{
  "n_layer": 9,
  "d_model": 256,
  "n_experts": 128,
  "experts_per_token": 4,
  "d_expert": 80,
  "d_shared_expert": 0,
  "activation": "gelu",
  "moe_layers": [0, 1, 2, 3, 4, 5, 6, 7, 8],
  "router_score": "sigmoid",
  "normalize_top_k": false,
  "routed_scale": 0.5,
  "balance_loss": 0.0175,
  "balance_bias": false,
  "init_std_router": 0.0291,
  "lr_router": 0.000297,
  "vocab_size": 32000,
  "norm": "rmsnorm",
  "norm_eps": 1e-06,
  "tie_embeddings": false,
  "optimizer": "soap_variant",
  "lr": 0.00195,
  "beta1": 0.95,
  "beta2": 0.99,
  "grad_clip": 1.0,
  "batch_tokens": [32768, 65536, 131072, 262144],
  "seq_len": 256,
  "train_tokens": 711900000,
  "steps": 6384,
  "dataset": "wikipedia_en"
}
Below are experts of layer 2 (counted from 0) of a mixture-of-experts language model. Rows are named router (the router's row for the expert), up (a neuron's input weights, with its number) and show model dimensions 0-255. Each number is 128 + 24 x the weight over its row's rms, rounded and kept within 0 to 255. Numbers have three digits each.
Before each expert's rows: "gets" lists some tokens that make up at least twice as much of what it gets as of all text; "comes after" lists some tokens at least twice as common just before its tokens as in all text. This comes from a sample of Wikipedia text that the model never trained on. Tokens count by the router's weight.

# expert 6
gets: " |", " ft", "d", "---|---|---|---|", "'", "th"
comes after: " B", " L", " W", "B", " 1", " F"
router:148117127138166106107150148189115096167132134140128171136141139172098116134152129122078132101132128148075174144134131124137118141091107115108120152115092142157183103127111130146173168103121128128120125127154117081097138109115128125128138135154139136104099189155134127142105155080167111130123129109136141059091126099085129133152166088118105124155108113096153128137118117147107138113056142130108153143097126136126116150135171120092137141161141120106120103125156137133136158092123120144164156135072107138115121143128147136148090120139094126156134171123122179123136140140161128086144132117138101157063139119179138131137140123097147113055127131154125134126140156113142157099131155134128141160124159097135141104164095155139120144147155099153146111103094130170134136140113102
up0:110143169089103112126139091125115080112134119185103145140135107078110144142153125097161132086116149084136141130139141120134156147084120130158134141094141136125121138151109140117129125138161122095129135062123120106140095116114134106184147148141145160110127130170125114089125105116114142169127090098119115111102115161140120130107148140158129125096122154119102119132119106072090145119127142093113093120102104168139074114120121194154069158096085115131096106075141132141162164118125094121137108121124164134107129109099138112089160118114091061160131145126138086120106106142164125094126134154104148132120147119161161126136137184089141140101117125146127142146157155114135110131097107117094141145131134089151139101142107133135126143129152097133141111155126109172158076146101119

# expert 116
gets: "s", "ing", "ation", " ", "ed", " 1"
comes after: ".", "==", ":", "===", " JPL", "ambigu"
router:149125108153155136122177114124159136115147109116126145097110137147119133130118113121126142058128117125130152130123130114151080114134129119086143138115145182168152144131137104094114119122138125116126134139104118094103108106132163115120127132104152170168116170162105106119118167113121081132138140118131136108123143135085102105101136124143125122137163109107138137129132123145140130081117113103139084182095103104093104115103167124136144140136129112154133124140179182144110111121112134116119087086149100133132150111122068107131111175136086102099143147183099119106106174153226078135152119162107102111161130105161132142132089100080108125116140185128115117129163121071138146146137128117100127113137172093147134104118126129153138157154126150137110153126104120096144112113150164
up0:126081141121154155118160148115137159130090152083129147125123133152109150131162109116132171108135104093162151069119156096146142121150111101132100156095143108149124169157121083146111160106109148134106104152133125111119138097128130155169109101127141098141154157124070129117143130158104118135110157118102099116190138146093155105132136174154154102162151105128146139091136142127129171125158125137088113090103125108167100116139173113109128129128125111163123095202124111148126136118110141106148136119095094154138153113123149105111150060071105130112131158147107122135146145135205140138120120164132165131153124117145115110118127121116151118103136120086155145154140115170096130159157148156114174128187137113119130134124135075135125116146103140120151158143137115110094123102140126

# expert 30
gets: ".", "3", "1", "2", "8", "4"
comes after: " A", " a", " U", "A", " E", " N"
router:151091115115163112130150150186115120164119110156122139136109155126097103144131161119112139139122141108142107105101085114147096140116106090146159159117092159073155116105107106136154126125113134106139119108132124067113108107112123129126140153128145137131132130167118099134127141092112115141079125140093119130104140138116141142135142131108104132126098144155160119137115164171110155128069106138152144195091159123123114135114140112122128124119100126139157142140138192134152114076132105171144101099110110131106140138103092153122073140136123109135118166206120162161128163141136106127109127147125099107087097159178166085130137102090128178102109152142137154151128140150151164093150143157143155171129124086144120152155092141155143137147125132177085132125152109102141124161112137
up0:167135096139152126147128158146162147112110122102119104120125155150124088130157144120101140139103136082164165077144115161155109109092139122126157131143144124124107127108091115122117116093153092140094173151139138113091161110137136119102101123152144117096163093128088108140114120048086138097144109110128157110110149088080112114103145143101146097105141132153100110140058147119141134147138146103100077130136126126143116131136126122172136137116128124114128172152128109180112126112092095126094126092136108170083158150081124184136105126139154160134115144155123103114121153102097123126126145117136114135116115144140168082155120132124129130100084165132117108139132112171182111139095142149170163095118153082109112121118133092122109104155131114128117186143117110122122113117104117

# expert 100
gets: " be", " not", " have", " well", " being", " which"
comes after: " to", " not", " would", " for", " can", " in"
router:151117132137147112146134097143139125141122136121133161119107129126126096141107124121093132104138116127114139113119123116164116133083129123136118111147103151142140138126128098113137163111156116110150122168128143056094122121102170105124123132110116148177113127142143108132163152153142078094132102097106149111106119132066150094086228101113133119126112126105138071134097127151129110117064138104092157146091107128102148148126145145134133152097130128127109118103149159138110089134105140140113122116136125130095131130107112123133116171149046095180127154149135115114135149126176075147176135112133116125149156112155104152112131137125106126112134122155106089196119157090164156128145157160154129154119138057160116133109101115164154132157143092145115114128136109138142115125154139
up0:149142181159125152148116149129054125124114112123149134102109148122105116139166123138139131144107114126162145135151175161148169144116142134107124136090146148129144147128115106145086122077147127113158104106109112100158126154120119124131136129105115173132176139145123155154142152164098128125088108152102083099110145106121103157142130112135074154148132168128119120077096135102096111109130131138149151136163120128137072124118166114097148096113127148102121119104157135139089165121081097187117143150139113117119072120156171146119109113113079107114104146121139125158094151140102124109147115128180102150139147140167108112129121113120172177155126115137138166142096109114110153095110129123127141098143141181110095102145126125096133151156123123073136103128174177119131102158120151

# expert 89
gets: "s", "es", " own", " 5", " 4", " census"
comes after: "'", "(", "’", "Gl", " tell", " 1970"
router:130125132119204140149159142129125119156163165158150154111128118140129142141103109129137090132109110103115109117085138146128123123126143123089094117133142154144161120104122094123159128084081138131137134121138152139120105091175192157119140127130155141158140176131107129135127143114135097123117133104086151062126094105119131097102137126121112105155150130164159078116116204155127157121114149134098134138113100135111123133132137135137162132121086161149117109108165181168144167128152168158123073097097092140121110145171108125156119151147088112126126145156133138127138128149185128120155129161139109129107105140123139123157129148092105153090125149107146133126119141107152139125128136127147132136124094089115157061178093139068104159112151116139121177118144131114143103146147115
up0:097182158123124120145155120124115113111159101158180118122127151121091154120128132134144116152169164148098098132155131057151132085134117135112135137124121141127144109149170164109115097124130113119143140122107146128087091107126117121129106124129109105161100107136136138165111114123110161126120161151133114110138130121115126116123129058134132107089183123163127117130174148166137130052142142122104094087159141091140133118107127116114167117161104144147146167135107146118104139148166132158059136141111171154152158106117136117130152121134131100108105161156100140125109175159130145093123135132143140094125195118131150115099129124073100141061139119114143140112148154150113160101081126131108147115096139125102114129123111136154114126125120142145150133096089169135186116169117117

# expert 13
gets: "k", "d", "t", "-", "m", " by"
comes after: " (", " on", " \"", "-", " Or", " San"
router:100091138126139133144166114142114071117104166128166169125124145139099137139123142129136165121110115173106156121088110132143097155113146099151130119116130143123138167109074101112125084135177113151160140137149165084074117156148156130128122142154132174153175154147117097154148155128126090070102111114122148121114108135141152123122167117103107133140137168151152126089105166118132147122120133115128131143127077131078128168139139165159125146098113091099086115108158182141144102142159153172112103114142101148110151132153110135127110156125090127158131121175121104158119135117159056128118133107129117086109119105150111095161134114081143108118125160148157128160144151122107184137138135134143178104119098125164105134139098124152140113142146140160146124157099124130116145137113129
up0:164184105145109162172115096104110109141113152118116129135115098120117095100123149155089130127101094158134105113145132140199119136107103102133158142118133131156107121101162152133125147176139120134167118146121143117154105111127183136100070165140116126109170107145129159149097128111118152125099192114131163087143132125101167148147160139120110129091109126117162099152175082134122143137138126133163142140091127118110130152130118150104172097139103100126173137152135146122182130155092114121129114124159113149100100125133106107164106084114124143120154143126103087072133139105127130084182139157134142141126104116115099115152133180107140136106142162108098167106116164130087150112143134142092125117108144109144158129090109110132145116099165098149119129143138126110100109119167156

# expert 38
gets: ":", " Born", " •", " Country", " List", " Total"
comes after: "-", " (", " •", " ", "|", " Total"
router:120119143115132138121145125166126095148111152125133143127171150180126108131128154110124131163123098151160182107058101139134112185104112085154109147100093148165135146126120121103107166100152093120157104113163154055118090130127145148113079138119155157135121162187140108153142156132127106125079076119131134136102118133128109100146197118108143146146141137172175099148128116186141142098142151094185131142112118142125133170118147129146114133107107141160142128108146147114117130090131135125128119096119147158088099142111122109131131135139097118189131141147134130129146172117170110161140109092143116086104134124142136082154166087112127102113145143104169105145150136121136160141107137146132150149112126129121120126139109142137139157115154116138132129127117141133164097081093120
up0:096158116113149124146119173162120094128115138122107116141089115112121125151139130134136140143159132142122141177136118146114143135141142068177120153162141118135115122106111098145118158140126069109131145140172097132122133130125142145112153142125169159155123130116143164076122121131103124134120150139119205113117116185140132153101112144097140109138103160149083166107105157160092087161133186096123136112141121124102136126123116150174073121162105121143143138160124125130112177093133123152108109134107118141136101134126081134116100140145129129126154152104105116127107115083158104127174074092145140140132150147132104164142128186131114106124075165099167099129124074141129138103121167133119166161139098112146159103099078124142096113134107140151153124155139119107155119134147087

# expert 66
gets: " be", " first", " then", " second", " later", " been"
comes after: " is", " |", ",", " can", " a", " was"
router:153061132128176142127142115135136145140171109115124155109118139112121142142156153082107113096121110146105136141099121131126083129131110147144142126128137188129121086149118062111108142069110129120157147096140139081161123098131145136118100149107126157169126143158116073145157123110094114122125129120099129134123098118102113088125153167104116120120182119122165135128102152155138171121112132113115112117122106106120075088101178110135153117139129106130146094136130171149149119097143108146146098075137115158105106136111090095088125158139075125157142146197158158124148123142178105140136114120133143122143074107147150087156150115135125151155117095119154105145145131086118127118153138143141191163126119099131106147098119127163146149146152121126142103142104105143108129148109115
up0:141171118122114106132149117112110082112120123053092128111133149068146130097150109085129107126178127088137105169132151125108103118137100084135163191138141148166145143104097132130128168164111115119112126101120152128140137105120145162148114118114097146163147130123133129127100130145113167106132147132117173104158114109079119096064147121131144127085139090127145182096122104131123152158134161133105114151121116132110151139109130125194148151095140148134160106155119130148105150105101133103084116074125146108107140121101170113097128088099119128084114152109119176130165114129116122133110099180112158144108153176101114101123086134125119119145151121168141122147122106137146081101114167147153140138119087114130103132114119125093130125145088119136135140168128104123124150122117115

# expert 58
gets: " 0", "3", "2", "1", "4", "5"
comes after: ".", ",", ":", "/", " as", " that"
router:135125152108179124124130108182159146126145116118133145110105122134128121162117110102159118107169135100074161132140143141171116105110147086095126134119117179143130119132123141108146108123120156118138088127114116065118089103126118129095119130113084171152122161137100101120141149113132095104114127087114132093126118120097145088083168133087114123126162136111154114136121147134116105129066122095135166177141077125098081154114124129132116123114114123109148143108166152144134143121129132173126134104127110142139132119108137166112097149123062078135149161199139131145115144134139098139155154159108078146121146133157132087127121108112116153124106144150141130168125122126138155100156135174168155154129136069155130163123107106160127131178150064148118109113106125136128112128131105
up0:108134120142133121129135122140136110145091159110175129165162127136105129111121105167154100080152124129123153106137162122150149095118171126128150126118096124121134097114097110099145126086129106163153140118129099099161123109150132143132129100160141122090130123131089124090132136133106104135171138117153093137135126146115127122106126134178154108139108130112132140129114131142116145139070184131115123165160097103078138121172146164151120126085114105166138129141139124101128152132168131161142142103133151094147145134127149139118094166092104113116141079156146068167093185150136115121096148152171073109160131112205089094138113160105117127175098091113142155152124137148156142089145131152098116151112094150110147124124130141141122139168155088135132093080130152138103143133146105

# expert 81
gets: ":", " information", " later", " Country", " Years", " List"
comes after: "-", "S", "s", " S", "|", " years"
router:125127130117142144122157123169152086149148153129137134139151143141107081155124157116093153133139092113121127104069126124128128170109081131127134151092106165114125112094156099113136157132152108081148088085130178073147126098151169147109123165103166160122125141139109046131142108090115087138131110155126129146092133106089117112127158133107130130134086147156148144136105137164133122133129104097153136144070119145129157141122155160136123158117104150131129143152143159146129106107132113150205121114129105127090112100125118129138137134141111086162104164133161109094094168102162111146150107092140063120107101146115142085142153105088135105123153164131155101147159131106123147100107115114133126155100131122193136122148119122146142143133134121159117132125090110117110109118132133
up0:133092152139178134136102098154107112153122122138109104131140167089156112122110120092119094104128091152091144126141119143085094119071101176160129108111151127142134103154136160102160123103153131131098126100132127109134120099121128138114105109087146101135134155130118150183132127127121143141103112133130111118168145131168152117152120160099101106136155131128139126112071104141164104135118110128130144102084115170148135159138151195174107155134193106098089103122069150131144116101094122112151150167128140073136146149150138129087145133139115128133136093145168148162135090123156134099144091112146112147101100096142120136146144175137120205142083150115130110130167157119118105118129093139120137085121125120135129084132116125137115123147128153103178111105104127132144113124120164

# expert 4
gets: "s", " of", "'", " from", " his", "="
comes after: "'", "-", "’", " his", " number", " out"
router:108100106128166135084156133129148118130129178144117149130090143152098138153152131084146117116147073120116109109139120137117130095102137108126126127112126153150127152141134144121146145136106111100119133134128130106149123129133171151105097156148153133126158179120130094121096131105105072111077126091079149071080124109112139142126173145097122142159131127157140110163112159148148107132100124093100110161119136150108070137133114143122114156121112148151110080152192182144137147096147169152126094087112108128106107136142092133085103173135128135161152158177111118133137120127165111138112086145120126101117103125134130104135146109106099118113162149154134133164135135138156139143136145124145180119120144096115198144144096087139095147145121124151159128160138065142113099118109132
up0:144094124137128102160163136103156119094088146130160110127158113142101114079118110123139137118104141118126140120115098107130096147081153100105124127086059117155107114141086095146120210135117135152120137133112181120105133162150092126129115118141107181157200148094128119133163166122194097147152147105144155137164086154118135120074120088131070110142148111096134134090149150105135117134125156120136101142175109135167102149143129132160106096109136122107089126160141153159069105133099152150161114115121113106123156129139146155145131072152101082129120129122140128149097121116142118123133152128122116177118092145114141116145156130115141119151110130136143144150135104117120129126141130131128103108163141117154134126153173102130121107127159089153126144128099122151118112131085130